Below are experts of layer 10 (counted from 0) of a mixture-of-experts language model. Rows are named router (the router's row for the expert), up (a neuron's input weights, with its number), down (a neuron's output weights, with its number) and show model dimensions 64-127. Each number is 500 + 25 x the weight over its row's rms, rounded and kept within 0 to 999. Numbers have three digits each.
Before each expert's rows: "comes after" lists some tokens at least twice as common just before its tokens as in all text; "mostly gets" lists some tokens that are sent to it at least half of the time. This comes from a sample of Wikipedia text that the model never trained on. Tokens count by the router's weight.

# expert 57
comes after: " ", "0", "2", "1", "3", "–"
mostly gets: " km", " kg", "^{(", " cm", " UTC", "/km"
router:565503510516481485494560460531505446501461519465531478534493468465528530520489530491524493515493494532525528470512495495499492510551528485496532534540560502489500499488524446484497506487495469
up0:504497471462493478472544524497472513491503558501514491528495507525501483467483478524523466514513540471507479505479470507465481519475515491534502525560539492504467538460496468507523542490514503
down0:506499431454496488494503496546487540519489498488495499533513484511514529470491524517491487485515480477529496497492473507521490516488483492518495506463504511500536534486522491513495516488486537
up1:522473509520517464502523491492510519497525518513482517527492504484516483526513516504501456533500538483512465521492506485511515467507517481458542474504504491527522498536526488497513531465483476
down1:456493495460509492496475508533488522511488503543481480522521464533494485497523469517531498460482474506472455484479543483506458512534504503481530506527457508476522490499460516535497463490466491
up2:450484480513522448478513495499576495490524506491479496515544529531507467461477492493529475451518507495500510502490485511504490557512492538536435501480431508518497506489506529515481529491507494
down2:526486528501492523520508513481513525518534512520485499522469526504477513520486484488479491489515507575523508472524468456473454491624509483490485490506488516488492501495490509503496503474510470
up3:536449486507509420506531478484507507503507514498528528503504522518539443466506488502507498459525505523529511499498537470483500508506473508478466494495543460517518478523518496544485503491481520
down3:453528501451474510532471501492485510502467536511516515477480504495496522498471540513480499461509478508538482490514506489496520507579505507558495524501488490469500511500435525517477486460519474
up4:471490533512541561523474495468529458515497504492519514462510491482487545486528522515494454517464504470546474486499494494513475492488490523560479530505471502508509508501538536514529478548490520
down4:506503509488497458486519520455455488481543539473552512482485508530475489456502533507446490523501484478513504509485515576501524518430500492492511522488526493512512478530498496452483476516532535
up5:507473513495494439466557472499481518498513508462551493487473513504502477490484466553548506534530485510551504501509508489467500488497537491488486547526518506529500515490541509514514502476514501
down5:469546482506512478528479478518500495520464491501501462464518497474493463470475525503487531513472503497513546461492531470490546494486512492528542532488509499512497461508505482505488499488492525
up6:513549473501528485514527481506505516521522526508493500512502498533500498502443481493548490524506505470466504513468495502435525524483541521456508508557484498485441528474498496485514552512577507
down6:503502420475469496514505470514494513531474476457498469479523456494518504483507495524484528460520503499498485438513490470528540518514536563500530498535516508515520498475517507498481500509504499
up7:518435500524483438459519507495504526505491487480528504516523501500524512547537505520513475539532514503552485508525532488485467481509493513466511479514530507538517492502540520490503512472466515
down7:489515501451482504530484536515509476548550535510484508481474498505496500486471505549483478483504479499539446557527501504464492506521494482523515492492465501455516514510452498513507480490490484
up8:514515473548486458531467483473516522485519512502481517506499496470514479498491522495525480513472522503479514523485537504464512512499511500454500435462500487487459462497490439509512544510560482
down8:528482520489481501526574494515485518549515498474510505489504446508517520507503495518507509487535506512509475450515514522550546526500536524473486500546511533483524521487475550492465502511492538
up9:469562477490438446485486511480524462470463522530445477497522500554513494526481504502543476457487533485471530515470495526500528510511519529500514506499505480527492493530507459502485496488502500
down9:534487508513509517500521503513501557512538495516529511548470536534493505490464452503498496518512510541526485457516496489502466498597508493464500476522492544501493511501495526513506497469490506
up10:510460530504539460487503497496540503497500506500540526503545531527536466506497516504502477506486533502524459517493493485507445499500477530534478478489530547528508466522561470533494509483476513
down10:502497504452501495504449499503507508524500524531507487493441505479482500479479519511481492487512491500544493497536479482487497465593532461505474562461471502463477517479446528513516480485502473
up11:528480485498504501458503494478495539487499483518476540500507509520507485471468499486465516507449490521492553478528500551455480495488456488566520496534494455479509502481445498486459526483495534
down11:485551496457481511510530520524518519511523514512471499529498491496537496519502530532474485491512521498479451557486465477510456485511455504474484455486474513472510481494534534509505502509502554
up12:526459477532528489478504520511513449484487473462483562489512499501512466501530485517524486486441565490484512494478464511485470524506481459511461520514514463495514494521527464514486524478484501
down12:513522538516466487480519483481506478514492544493457505515560456500472520503475565469495511494485500479508514513495512503492484547434462451518513497457520468525482492491490511485458539486461523
up13:543505483507483525504503471476504492489516482515526524506477521498489474532478497504504480534484483502477509545499547522469489468496461489451523491498478516552473513507498435498538532485492500
down13:493466535482497472450536505513511531476487493469476482490512447499495519489507515528520532525503508470504510482492449562520515533442516523540460531514507523498518523446450515486513499504468510
up14:466542459543462498498502484464531505526470477529498493495508485520456543543535500489498496486475482458490521482470547544466516518500499560495483500524489551512492496503529526450464483484506491
down14:502504466495465511483502485537480522491508471495559472505519525485499535496478466491503512525526517550527499467539527544501505485532494545503539485570509565552489511536506524500517536496518517
up15:501485453523510463473533440506507521538507518512535511521530492526536511512487461481516513515504513479472502496503543548496493499507495544477542471534470529511523460510535506474488548497504491
down15:534502498526477522472544463506508503516494473510532479502497510499494513516493454464500503515506495545473509421490523504476503496522522544501569500563498512555479475498484505473482506494500486
up16:504523498511476452501532502515519489501479493503511508517507502544507469511490505495530467497499532468514465511469528454487526514507517510470477483492508547557460465493537482460483517474525509
down16:518505479510459504513468523533519496550523508522516501511472484476495502486445476482516471469514514520547482494558514468487481484619544463517516503498453506492494500456488470527512504491482487
up17:496502514539474497480497503489490457506511503486486476489511520494511537517497461513508466535490463495510505521513486542472510490485514536536507519506504474499478458487513542512560510534558512
down17:448507466473501514500448471459508490521454516524523493513478532470497487488541505498530501529495479492488522474471528433506523495505527467537488526462483500483503532508483484502466507502452475
up18:452513543492479505506480537472491496495546530503450490454516506486494497530467523528579521504519497474505494520483487519478521475492520507473463491471493519491506509504523470514544520503522483
down18:495470476494492517516487443494477522526493459516483463502525533486510483515512429494477525459526554540527482493526527455529520531527475533498533463530547520516513520510507501526514494521472478
up19:513514491456566460496532507523473491506504487483464533470522516541557490511455493515539516502511535498490494497483492459489526494504506508439474523519531489477502553532529495500494499466516529
down19:508483496494503457501469533482493480535522516498505512483535503495519493477483528511515506492499530460539512490531478476511491514522528493488494525478536437497479458459533507510513494500448471
up20:504498491520494519555493518468494494474522457538540548519505560531450532488476520504505466481488488485466512503484522510499496478483511528471483526498488544490474532495493479555472508470515504
down20:504448522490526504497502496496492527451509516540474488488481517508500490489516454497516495493529522503507497527483500463486492455521473454500465519499470475467493504511507490506547482548494452
up21:517548477476482503444484518507475481501523481495451452469497572510502541503478492518510490511487505511472543527503513536514510512492515565531519517505510490513481500509467484523516512523558516
down21:471472487494520524479488498481499489521477504508503493519538518462551496500528475504527530475517531492513462490459509436511518506543517520523472490517508501475508496519544483491512465538449487
up22:527494501473478511531496484479509470489452488510549560502515487528482493512524491478522475485465471502493497523484525527467524500488483467497497529541493445473497488542516456533497492535479522
down22:496479518477534473477516476496500528482496516518494493477518509509503496491522516530513562546498511532496483515477489553496484519430463491543484508490530520485486526507459515491511485494482476
up23:506512477491494474472544527494497532443469541506547559511500500506507481509514497507524467525489520432489473494503458528490484536480508471476516508552545519472510466511505455495502522496518496
down23:517500472490476502472536486532502513483501492521449493492489472542468539503520518514471493529525483528495492466499530522501472515452466476488510493514504506527486497510469532517472534454479516
up24:512518527474480502536513519514547490486498485540422540498526474518539476525471476471556481502498510478504507522505498505493524474509471486532458495542497478504515527493522461547533482491486522
down24:512482524498516472486463527503492463526528543509512520487507492506478509467508523539510543514466504484519460488528494511525463504495496464529503540523534493469449481465488518495513510528446523
up25:493522492526514471517503452498527459528496463513533519495541521564478490471505500495515471494473491496444506493435538522518523483505497551485464536507478538553503502525554486512447507488507515
down25:519457530506526476488493511473497538506536509560497532477464520503466480449511495510484524524502482546527482469510514517481482487531525439509476537472498516460475508516468505501531487514488483
up26:519496512499468495476475501512549487533481474516482481444489529500498515538517499486482506443527486476487515511513528486521484526513469537494492499488502489475508478546503540486510439475519526
down26:488492485518481523493510483456493532494447504469502519531497485491509525483504495487517510500523477535500515466510474487507493522526522512560459461493499512510543543500525447536467524466515498
up27:501532490532511488474532497502533549521534521516524483508506514501500547524503515490522488549512452485447531514514481580473488515496480545443534469514498545516497511484475486506522525501547503
down27:468480472458474517522526493518485518489493494531523476469476511498498515490482445541485473482540530538524469479498550455503516485574501516485530499548467483485524510512492527526512484488500492
up28:521479469533542501472507527471494493509493489478445502499499468474495528531543522504483480556497517501515509498504474511496453478494491527572514473505527479513484498505510519498491494498474500
down28:455509449472478491513439481497496495529494496503506492532528488517478509478520473530505490494475468478489478526534559481524507521482481504475526476478497515505539526536495494521486525508481499
up29:527465516460463496478536495510509470477502514454510501477461500488519487526533466527503477516510501515507504535514491506490478486499458499506502518498501462541525491522473502493562500516515534
down29:460494506530545490506470548513497490515507535524492524508519521525482481449557549523520510529466442537506497509481485517486447492474498467552503508489513501444486495531499485507495491496464504
up30:539453514458427496511535529545509506461470493475498506524503504491529459506511443503515492503504537503550496489513481525512522534488472470529524497535509458486531500543486499505494525465486538
down30:476515513521499515518525516503562514470515529529448509516490491497457516518518503501524449519476445498454520528490492474494462475463469485456445451501450473500496463492462496511484516489498474
up31:502511510535486513517513476510514525509493517511532517503501513520500520491443489501493484513490509500488534511511498554522540497493505523465551500519510505484532486537502481571517510497477486
down31:499508530503535497491505465504529520474454482534462469483521480499509463510522503511525549513461488553466493489472481535474465509478500518533517505533508501520485481481454502534516452447496465
up32:547527515496528505476536508486451508517501546531497520496463494472519503521488497489476505531481474481497465513492498517473502470487521477520544519527502435474483496526486502488538498543511500
down32:473532491468496498514533489445515539492516495487458497465504506532482479515524517538471540498497484519444500525462484529516516522438451524520477472502524514473532536518469512515468485509516509

# expert 89
comes after: "1", "-", "0", "2", "8", "7"
mostly gets: "(s", "|---|---|---|---|---|---|\n", "|---|---|---|\n", "See", "|---|---|---|---|---|\n", " Genus"
router:551503501474497520513520469519498465489486467522551497521480470485522477505518483518512472481462524512493499476528500478524473485545503493510531509533506515491542515480494480479454469518495511
up0:510475491483459501514522502496540457489529478516458491493508517570499515510533520510513476489528500479480515504486497461511491476506459559510512474486500478500497505533573471515507508541469478
down0:456505537562475525498481518451534506496469496526505481495535468535493466477495489511542519513466523482522503478524547472531506553521490499520493475476487476493493474494478473527517513514489453
up1:529505464499500501503500520440512534480491493517502524507499545505502542518482492486539525533535480501500509495532493511506485514458482526483478517490538540512489494474463542527467539485528542
down1:540496434524504489498494490518503465505500499487485496523514506507489483508507506467480497505471490468480496526525485577511516464465475505431459513521467475495530484508464498500509503498524535
up2:474472485469483491478516482482515484510527508476514532538495485478483501493466475510511473574526483476513534499520495511508428540478461501515469482484484532481497487486485449514495519495535501
down2:519482482490489498495529483525485471510523513511530493491455508496482514490524541456490469459468483491508492503504508502495493468502474453469472521543466495491489498520501519509534449511516500
up3:499481500483504452494509525520501502502490478460493459516478523503477514466486481484556513500482521514511517509481470489488483470490525512489506461553553432483531454524512513491509518509493503
down3:476504488530523484541457499490494538508462487453485495482495504531504484462509516502528511524507495523501480538511498491529514512487488546482446498498489500516523492478544488498453482540487521
up4:498476519522502509424515493484522456507522561457515448508483520490510499524524513535467477583527472475522501488501497522501439528481480516507503488468522495525526515515527483500556529525500521
down4:552460547485514503474543470505529504474469501538498506563509492458547553522488516478482479466497514512498534473501471499507509510489504510526560507483495509477472516468465539520467517454482503
up5:498458505479512487530539507503518498515489488545515545512498534522488460496461496497558455476530507475508500506453486521502480472500528496515508501539546429483491488540542490482518490496498543
down5:444498512493519541535461515436473504508482518487496488468490519524482495468479491495542505531460469499511510526526507530497487510503509506488480503459514504505477469493510476514493485468477510
up6:493469520497493483437510499483507456491513490425481445523487528490504492495496488497481515526513485501541529488506474508453472483509524528490531505471508492519531492519549501486513476491528527
down6:493474488489492499510469495510522514531445519530471527515476479461493503504539506496476517468490532473548489442488527506548530568533505485505518531525540523489488502482459520539508487511496475
up7:531506535533490465490512471484490478467487501543497489474501516521523516527517511517467552504517520495449496491525464516480501492487481503474496492491494542530498468455501512474472541485484519
down7:478497481479487494472435500509505513525508542514482551491528512479534526529481476503510529469484501476482481523487491558483506527500500490518523503518493450496528531515470464463512472464507535
up8:467473498449487486498525463498515483513481524458501557528528483556494508486464462522523518520505527489527530494509481521482478526497524520509470528493468493483527491505510502492483508469512503
down8:482514523501428459488507463505509498480495524529538521484480485466491510506529538487461463511482494494542480449461503526477488487540506456498531500515510484489516538575507469489548532489494501
up9:490522487487492509496521539510538501551508513520530545514506481479520464541497532514477492511539474504479469477474487527566480491494480496517521483520539498547489534546454493522497512499479522
down9:490517500531493516528437492465505476484489458477511478516494495477465433513475483541489544529542504533515502549490502471462507509484506518496525464490486499475472503463503529518477478561512511
up10:460538513501488503512498469509503534492510494490498508478513492525476504475448499450494539495495468470454519536532529496513488487494515444484496495525495537476513476479454585488471484477529494
down10:483492474467507457492523516491493501531452558494495507497504496519486508491560528513499470455515451488489462511470500487555487538516513526531454456471525432532516459486485484517515511509498497
up11:507497510458506506468546480531508512542487516475536558533547506532497497491469450498501462488498494490491511516477479555497475485488506452492460543504463480512523466520501508509478489473530513
down11:423502520475475475485541472486503529489458528514528515479504527492459510466525527516494471536496454522524507459467479552474473476503515482489481484479507498511528535524516469503496489477479541
up12:513514504499476457443527484460524494566509524487532523515496476484508477542490500514487528532495512511504527495512470492499454511487479509518526509518487529521444505521462462517499499508498537
down12:488479457501468491464473491542495467505468494491477524488490541494464482496523494493476538500532463527503499544506530482502480486521494492456486513521483517456510465479501475510489437526539521
up13:490536502462492502502534491474539505503506520540504539530548491524527492537465512485468500485518467483490485491532477524508515509514490463520522492536480516507474559532522515544523488502525504
down13:515493515535551492480464509548519473476483516497493492489543523534485490499477533523491488505513480515518503512494524488516515509457512550501469461474454469501503471449498511526454482528463540
up14:515514529474500514515532502489511499519530469495487531501552492545493495497518513495521530530485507496509510500459498494496521516458459459514524536565541477485525492569493509486492493555467530
down14:495484482519497479571489501500506483510526475463487479479466490480487503520490448522475484482533537549497514499548464472497544520480500489477531516506509523521461508474500507528466473499534486
up15:526546532474504456455506461532535479485510478491477478470512546500505474466491522515486506489511463494518514538469474492501470472504552480523467483505555498511488521511542498519563496510555538
down15:448495421505523497511417529456504532494478490464504527482505532490464487493495511504526490513482483492508478495536525503540512489490494517470462518488502535510508472497529503502453507517478482
up16:503542466478505476523544525461522515545470524528552559541532474496533477544477496478486492468507513518470459483501505550501502497502493514488517514537494505510472487500499511559469489507541553
down16:533508461481521518516467483565473455489485485443467503465510528514494499504519522483468512505486480488504471510500470517504485490470505520458427480500452458493538497507516501492499461508499578
up17:499465468461482468532529541478510521559463485520501564552512503507498509509493507490521452475510540485502518500466494562499506514507503481508515504528508437483487451542474477498515524508516509
down17:467488551507518531470434517488492532467501471503540468513503496517432483468477462467490525536492466489534495505473537460518483470559494527464467509493490528529488507480528521525527512530500506
up18:480530510519548505527523467493522492475511531518467466471482506513467496475492490475529518502515523524462486502490508484472470514497458533494500462520526481517487498506512501497503504586495479
down18:475518466497448452511532490519508508496480521489513548463527519489551461468505518522496490494529481497505471532554498477498475493481536510502498483513523476457524514565539464453483527499548497
up19:468555518500529474514505477474502500512492461478510520464523549568511498458486493495547521538454526478525522531483494493475497504479437528498502515535542489489514510542483456512489503550480518
down19:530483464496487502548511508506506483557505480484488460504465489487522518528499485510475501462515534513505498528527480476510497519515529499505537493486529533492439513496527505504473477454521477
up20:538485469501530446509509512465548515494486521545479503462525502482496442515470488531467493469523525500495462489486528500500482497482487497519468505501502540506511506481483493523517484528492586
down20:492502496520505467467537501491504489505490479474490519488534520468496512503493489529530497522445492479501525476542465558482495468495551479437482533510496494487536519544493488535489467442490516
up21:505549494508503488478532498494531486503503517508547517515468551513506498554499524481494513479535484495445493492503464515532491497486468502491510484516555492543483549533525541555506519526531523
down21:549492458510498533533426494540516436505523491495453497502501517525498497545525527476475549482497531516501515512542496505523507500461460523520515458512483466478520501485460496510516472528500494
up22:489451480484511509502522512480540457561480516452505478538514507535494508519513501496468442535517506468492528485521520515472507524487498492514514475491474458445508471523533451520492499521527481
down22:565471506536529525473491515540505514491477483529497522529529467484514510537496498479503513440478510496506479515560501465564503530509517507467526518497519493489507471510492534491496471533489461
up23:515515476500468461476546513491499484511514514492503507505516484513491482501505505497520491498501507503488492490482439482504483498494489509517498487494470503518457526504554432535478527496501452
down23:439485539536498486523486501472522504485469494486478479487474491533467446467511467515504551537509492520490531528479520506510512511539434506460483519502478506525504460477529431503529503519499517
up24:498462483468513502501521476472543469545478503523489464525493470503525527547526523515511443487504523497507490505497494466506481500504461555539500479476450479498454481512544459484492502525487495
down24:462503489539492568487522488521482517532523444508496504544493509540491459478540505512481544485512518462492507534514514491532486541542471494458487536510501513500488462531528490464511501501491470
up25:462515504505479474485536496475555448478493535512474470503519491550523527498502499506481490483513519502463529470491455524519481517521505530524524466513470482517504535551499495560533478497530527
down25:533528519570482473494525508505538462481505493505478474516538475507510493493526541526503532526502512515507530511506482490479476490500530501501538437488476513504524513490457510496486523506501468
up26:546561546523523477497506496494488527498517501516533542473548503527540468516501523496498556513474506463469436521469502476493530493455467468520511503514553513490490506516476495482490528538514487
down26:495499536508487491533479505464531495489549494484481502487475468484491526555451444527467506482527522545476534506474476502489539525506491480533560490513512560533442530455479502514473464466493491
up27:490498504506511463514507480485487480519518497523482489486463482461476516508483465537550471515493522535529527512478492487485457492490520554486459503498487501527462506481530452503545512497498518
down27:455506496521497497449527522473500488501518472485516505512476502531468498468539511479525483517521507486527541449534560487517475477538526508472454537432490525481511482523508463527489517493493483
up28:502494560510491449459508477474510459529495560496507485541512497546511498483478471501431528491501493455486504504503508495483485545502572503536527486493514463532511498494541508509540496504505518
down28:536484522547511495469554495519528468493512511528486504525521478492510539513504496537466475508510531494507524440498460564485529518500469498493573538474466536493500487474465489490478531470497518
up29:497504523458479499501514545515506490519533538496503495502545459487526462495534455478474503494531454504471453500508513497521501481468468479539497495502506489478521507533507455520479495522450516
down29:495485518501505521468453513506473517490511500516542530523516516468476482521457476529520490475457494493499472470541491481483489474498529480509490569465492482489484515523555481480495483511509496
up30:495462527512490455528531472488502476501543520477475484524492505554523488484466479505484506512525518471461512503499506460503447491470533460496484495514485520522507487445529506483510508504527478
down30:445515532484479509504482512547469476485547541531510519453507509523483515520487463520468508521505498543500477497497481491506542500530519489536537541490531491512510519509457461515497493492509492
up31:530525507504544490519495530527518512472477494477512547530516510487522452509472497472510524530452520489511481475518504526487528515481488506525527475550543468451528474515494494516502504486554519
down31:498498443483492455482417519470514479481545504459490483481488505483473505502473529540504461476516482513462517536504458522519492527508541523472488510468516515527496496464491531499470460502453476
up32:467517463501484504522520520459499540486518507522469529425538498490482503475499504480513511526532496473473471503506510548484487508481471474516487497523501542456506505528454474500488509512488512
down32:487477506489459487476536502518484498543526491494518544510529499472508524515510483521518484463523459507491484495522501511488470490508540476547522474476538490478498505526471469496498501473546498

# expert 56
comes after: "2", "1", "0", "3", "6", "5"
mostly gets: "″W", " Pan", "″E", " metres", "rd", "kov"
router:487537508523531478535524467508514503527505513440483472538508487469491511496508495473444476497489522507458515482503524518478486501512529536485507502565520507465489494471497515515486484495492524
up0:539515504472486506497508505460509488488473484506462512526492532491473490516507506492493529499486461511495543479516512538446474499470505492546508465480537503512482482504512512483509471514538492
down0:508527528454460483456476524472481507522489502557485507465505528521492493535478480478488507525530495523543506485539461500482513514477490499466526501483523507479485520528536513511494504532507484
up1:496516541480476517429557528509486519490504531498509476554489519516494498494506467508507474506536497527488488490480500530497482507514488461496494534512531496499448495483469537533467506511446512
down1:524484491476486529488511546533499485502480473481519471496535518511499464450516553528487501514517508526483451507494506495563513512534489472502496513533527522509516489505474467475506544502509476
up2:506529498501465525469512533488525465497539463506511455476479522538519505554518493489501486477515494488485454484508451506475511511517474498498489466462534495489497517485489472459477517491535478
down2:473453484488501475552431482498501532490498509521486475475531500458479507471465470519526484481488463512544511498463505455498501472446477563499524479498491508533523514532510481511507481443510476
up3:458484555514470501470536487501490530492455530515487491484494521484530502498465481465529446500546506503499490560481527511475446470498461523535440530506524511562440485506503486540520466481514486
down3:535513485537504496522497508519480469528474480468541454512501502490461494526496526491454486480507470498504503503530517453509499505529508531513513495521524540545508495533477482454495517447502530
up4:468491543503482506435510473532491514522493513544546493468529513499515517484476467483499523503470545475528458514489487513526491504489491494482462479523453475460463501522552505485518523498480491
down4:445489487479477493482431516497536498507513498502477500460493469490504486497490511471467532472503507507516470494497502467481510547540499490540544501479539534513533531500510481527511488493498500
up5:509543489491504530508535517506480524559490508493470495507509532516494506534471490481522510563505460471501468486452486497469485519512543522509534531560521522501482530498483516516531493528504517
down5:499487442487530472520464490521468496507495491495497505482489510513454512522500532567513505495485464518485471488513497468525518502521543549540489471493516509481520512493497474456481524476518482
up6:476532492496470524494496502490494560538484518492495521508510529470489486467461487478517513506515509487600486537507494529488491485507509460530452474526488524513478469505496472507516489507512491
down6:457483511490458509498443510514543459533526467505472463510490481487519485527466509473466508495507475499537491482476515493498499530474466488525527524477479512538544494511462466536486474477489537
up7:483475525509506480486539469532508468512538480492517533498526473510511500496522542439501491498464459480490455538489522487541474474527491499516501507481521511503469483526523551470490533500537511
down7:488506473515483565554477547515440502491508493511513504535486501445552500531513492500513475495516486528546474520536482487519460506515495451459504495501463493506503501530471491525517482481493479
up8:514504497409483541487532523513523473542533535526480477542502539507523498524467491469485479501519526520477467515462502486497503483511518458500501507521540495523466548518532510469537499508538511
down8:471461483476494475518433500510479489477483487505485493477526479468515489487494532573509479495505492505552436520480516465530487515515530547504503468495509499568517502527480457478496496476500457
up9:530458486470504506466511460493494483504498483503541523544489535527508481509460445489504460517502531527500505468438511487505526476524497472493471502528511516504490553534497481506489580486470500
down9:469475513467474520489472507528512480496502498511457463512518512470552475458492560547508495510533485506536482532488477484524512546475497487539520531516479510491523498525442479539469473501500481
up10:500477464472492478459525513534503515518481517505525456505492515522557538481450481481548486523496515524504501487493528529426472474480521508492507491563526488503487501503458478560545512474496541
down10:537539484520516505502474513522488483539489518437512449525506540483479479520481511518481510492501478521462477525533526487480516515520516542528510521505503497484531476545527479472487505520536504
up11:519508519489473515499555512502502493522498520496478506480487515555500504533492505495507500517454511485468473456469503507539469519489482496489514581542492503484494463550528517546467540532491529
down11:512496481484477512496555484502506511550520440519514481509491518534518535517547507487501567526512513490458498475475455516530515499490496491529462519442504499463501518473474487483469507477473515
up12:488526535522483518488503469488495454473510494469485531481466473493481491484513504491503539484433522509482473508497487494520465489473482558482491498490584480487464449526546501483515526546457493
down12:519540515519464468471527504486527513540499493498513531484495497505478477506472494436515531485514500494495560471505474518475485489503534475483480534461499529503498524467491443477475526476440513
up13:521507506490483527494528483471451523500480513535505509509443488478492512538470479525481478531467505488486472486465482486487457476509496462496479530488470547488516525482533503529488520514512490
down13:515495502507473508498569505506486517540498495482486494480498541484507512484476491504510510526550454470531484473457466456500551491499491482509483523529462487488485485536481475496484456465504483
up14:491540502504451506471529506517493456490531489486521478514457515542495467513490451504507496492517506486506446466480448506481491522528471517491510498480551499492468476511453502514477512508494533
down14:477468509488477513526496493511468482486472539473474522467487507450525490433522520516529465486515516492532506519502500482490487471489480531482488465493448534536496527484481417508475523476502470
up15:506519482459482488465491558523498509546541496525558424464459505483521490521528527502534490484497487509507486508476466466502468485505500489467484448492566510490508499483465506467526495504510508
down15:502490467492542501520416494483506483534494528457479496483534534476472509477448495530510500523508476512483530535495501476446494502497514562511493483479499491478521492539537504493526523465510462
up16:509530491482489515528524536465562533522483504504483477505525535601508459501508517486496476487528492518545454523499529534474474523468502454499481496503465493483460450513505483526494529533516486
down16:457492506488502500479427503500513518527526500527478485483514475521497478508510530505455542489562490489520476491500528489523530497545498496505503510480560492488510518519478468466482518495511480
up17:516518518473505433491510496498506542534500524534467526506543552491467498517492510485500488561505512496501504467518514503515476490500530459498534533532499485562467497501510467496526507487483496
down17:473467515478510503449469487524540477506479467510473520489459495548542472528522508491526494514491518503522478490514461477539521518480459537483439505497505510494548496509479457475484516496518480
up18:538530472447504528492521546465502519503518519484477514512460512510479510553516491515505489522496462518465502478465487534488480495505516534507506512521527515510477495509521546513503513549503528
down18:461492456463522469502428478480505531454499453526492530508499473487440503476463526532515501492486506528536498488491522477480502516497522513538527490483519500510518520493516510494528504480500498
up19:473511564514494468500522492468455520440543512482478485499478475504518495483506498501538495487485498505484478523484511444561484446484481527490455552501537502504474528500524509535477508489507482
down19:541529512546481532513546538510459511522503520480517498477515496498499537477494518487488509471506477472503533486470515491486511508526473490497473523481490489492475503504486487504489521461466498
up20:516518486534497533503497494525468470516495473433477512485478490526485511460520492479475561507469455481530484494557471531438456489514531521477531467479508502505466448494481523476494509470469514
down20:516510493529496519486515540476486525490484481476493537490475498479484490515481530487526510542492500508489472502492489529474461540533463460475468480515528527491506513501485466481484492495488506
up21:502510462502523516520481488510502470512502446481483507442515518495515498484448523471532515487474506498503459483458506490513467497472536589503493506527529511518502497529529510510525538535512523
down21:499512472519495446508428497480471505521516534497507548495521513456476508527477517543511533497506467507514517501518508508500520489509570523490493478495507480508470522503506489446485505484496488
up22:475525516522482525510498519486429511484443542494511460509497499543496442515513473514477497490499516505497532502500484479510523468526538499496486489467436432473454462513533531479485509488544509
down22:486490489480469518520475561464486548444468494518464510531525483485502518495493542508543486517506495532517441512466530503494474487493481426485516527506527545486506532491502464498503515509462514
up23:507568480435513512495515531500503512494486505482487485519487552489504511525488529470519491466493475507477493543475512502498478502505498535463489484548487529506504534535519499502527473565490521
down23:557487465469518493497537517520514450507494489511489499545546524538501491522489460530533470517481482515509475501500462501485504500505526520543507501504469489472516498496538505497499498538516513
up24:523504523468457500491535482487481510513482532509515516480487500460493511505463488526472486504503530483479508485509505499501480455496481507569491513496477489502464508491521483471515490538530515
down24:521498539499489491513529517492483555509476498523486465479494550497559503480482486503492499496532491491503458536499479494483470514485507515549519541511469472495490456549517492522489464534480484
up25:523515472480527470464494490455527471559480468490482527518467500502476506513513482456510564536519505461503464468499483549477445492472530515487489506505543502517522496505502488462492512525457486
down25:471465544516482456535427507495539481504486460512502506468495487468493514516506474488517535540500471516531533487504475507493474507416494527510538482497482463515517503517476532515476488478494502
up26:513486492456486470506541490473503442498503507466469544557482513518478503526522497485499510550500464498455520497489511527461479461497497481512536520497542491494504488546491547470488513525536506
down26:539491518448498475472524463490506486513487490548490468534533515525539531545519475476545509520460565515520500523485473455482505513448499520541509472474516531493490518502525513518492515511531520
up27:478568549492454483491508510488481458506517497505497458501510509500492488500474486468517468462516545486448475536512474468488503521484438506475508475506540460492459514500501475478493468488501507
down27:476506522518490452509438509518489472500471499489515455497541504445482447486521505546513476498529508500554514516496513457470512484478517568512523510500494532542543561496513486516464538518477523
up28:518495454468491445497499503474511534510512476509495519503520522527514497524488485519504506517483527502493525461534476515490504520477506514501455480514457472503540486535520457492507487495529483
down28:454467500509480489492467508481558482543519523527463499467508494500483568506517481502494525512500440512496473459481463487536542500481508528471480484480526465494541502466517491491516535518520503
up29:497511548520545482487486467476481481502521497507491524476462461449475478496520501505521526512512440449507486493442516454548472491477470525498494520492530502565471505513523511518462498497485509
down29:457503461509493498526407520483517518470501466500480537507461478481460553484498490512538522509500497507523505478505489474465506510513477494519486511485487488477497505512498536526529512491499477
up30:520461505488501465486512524530497533533475518539535462452491505469518540490496514528516478530486467505529532543516523482491455478519485477481487457526517519568484478482484470538551496482523507
down30:547521501489512506516483493493492514512488529455511491506502523462478509547484505558497540507508448541477508532510495493497474506524513520471507507521494520536537486529517472466490504496509519
up31:479482501534483503517499538519521485501476522547492457449497502506527549498456515501497516480485506510499468571533478512503510546490461505458527444464511501512531484486493476535544465491548489
down31:515501488511521514514456483510486519533511525480534427488510549442471475508460507531499499486511440539538530524504513484512498510500542536515521511526526521520549509520516473486474521510511512
up32:485488476545491480490497481529508448481444489495484509466555506518511497527502515487474493494519531516483497523505533505504499498489452538475526506495502467500494473497475477447533538506491497
down32:536530565508474498449508516512493529537505507547494518482494512488494442517469498476520525498516506516550514475489500518520495517479536428504496542502507506501495501525489502499478510564474507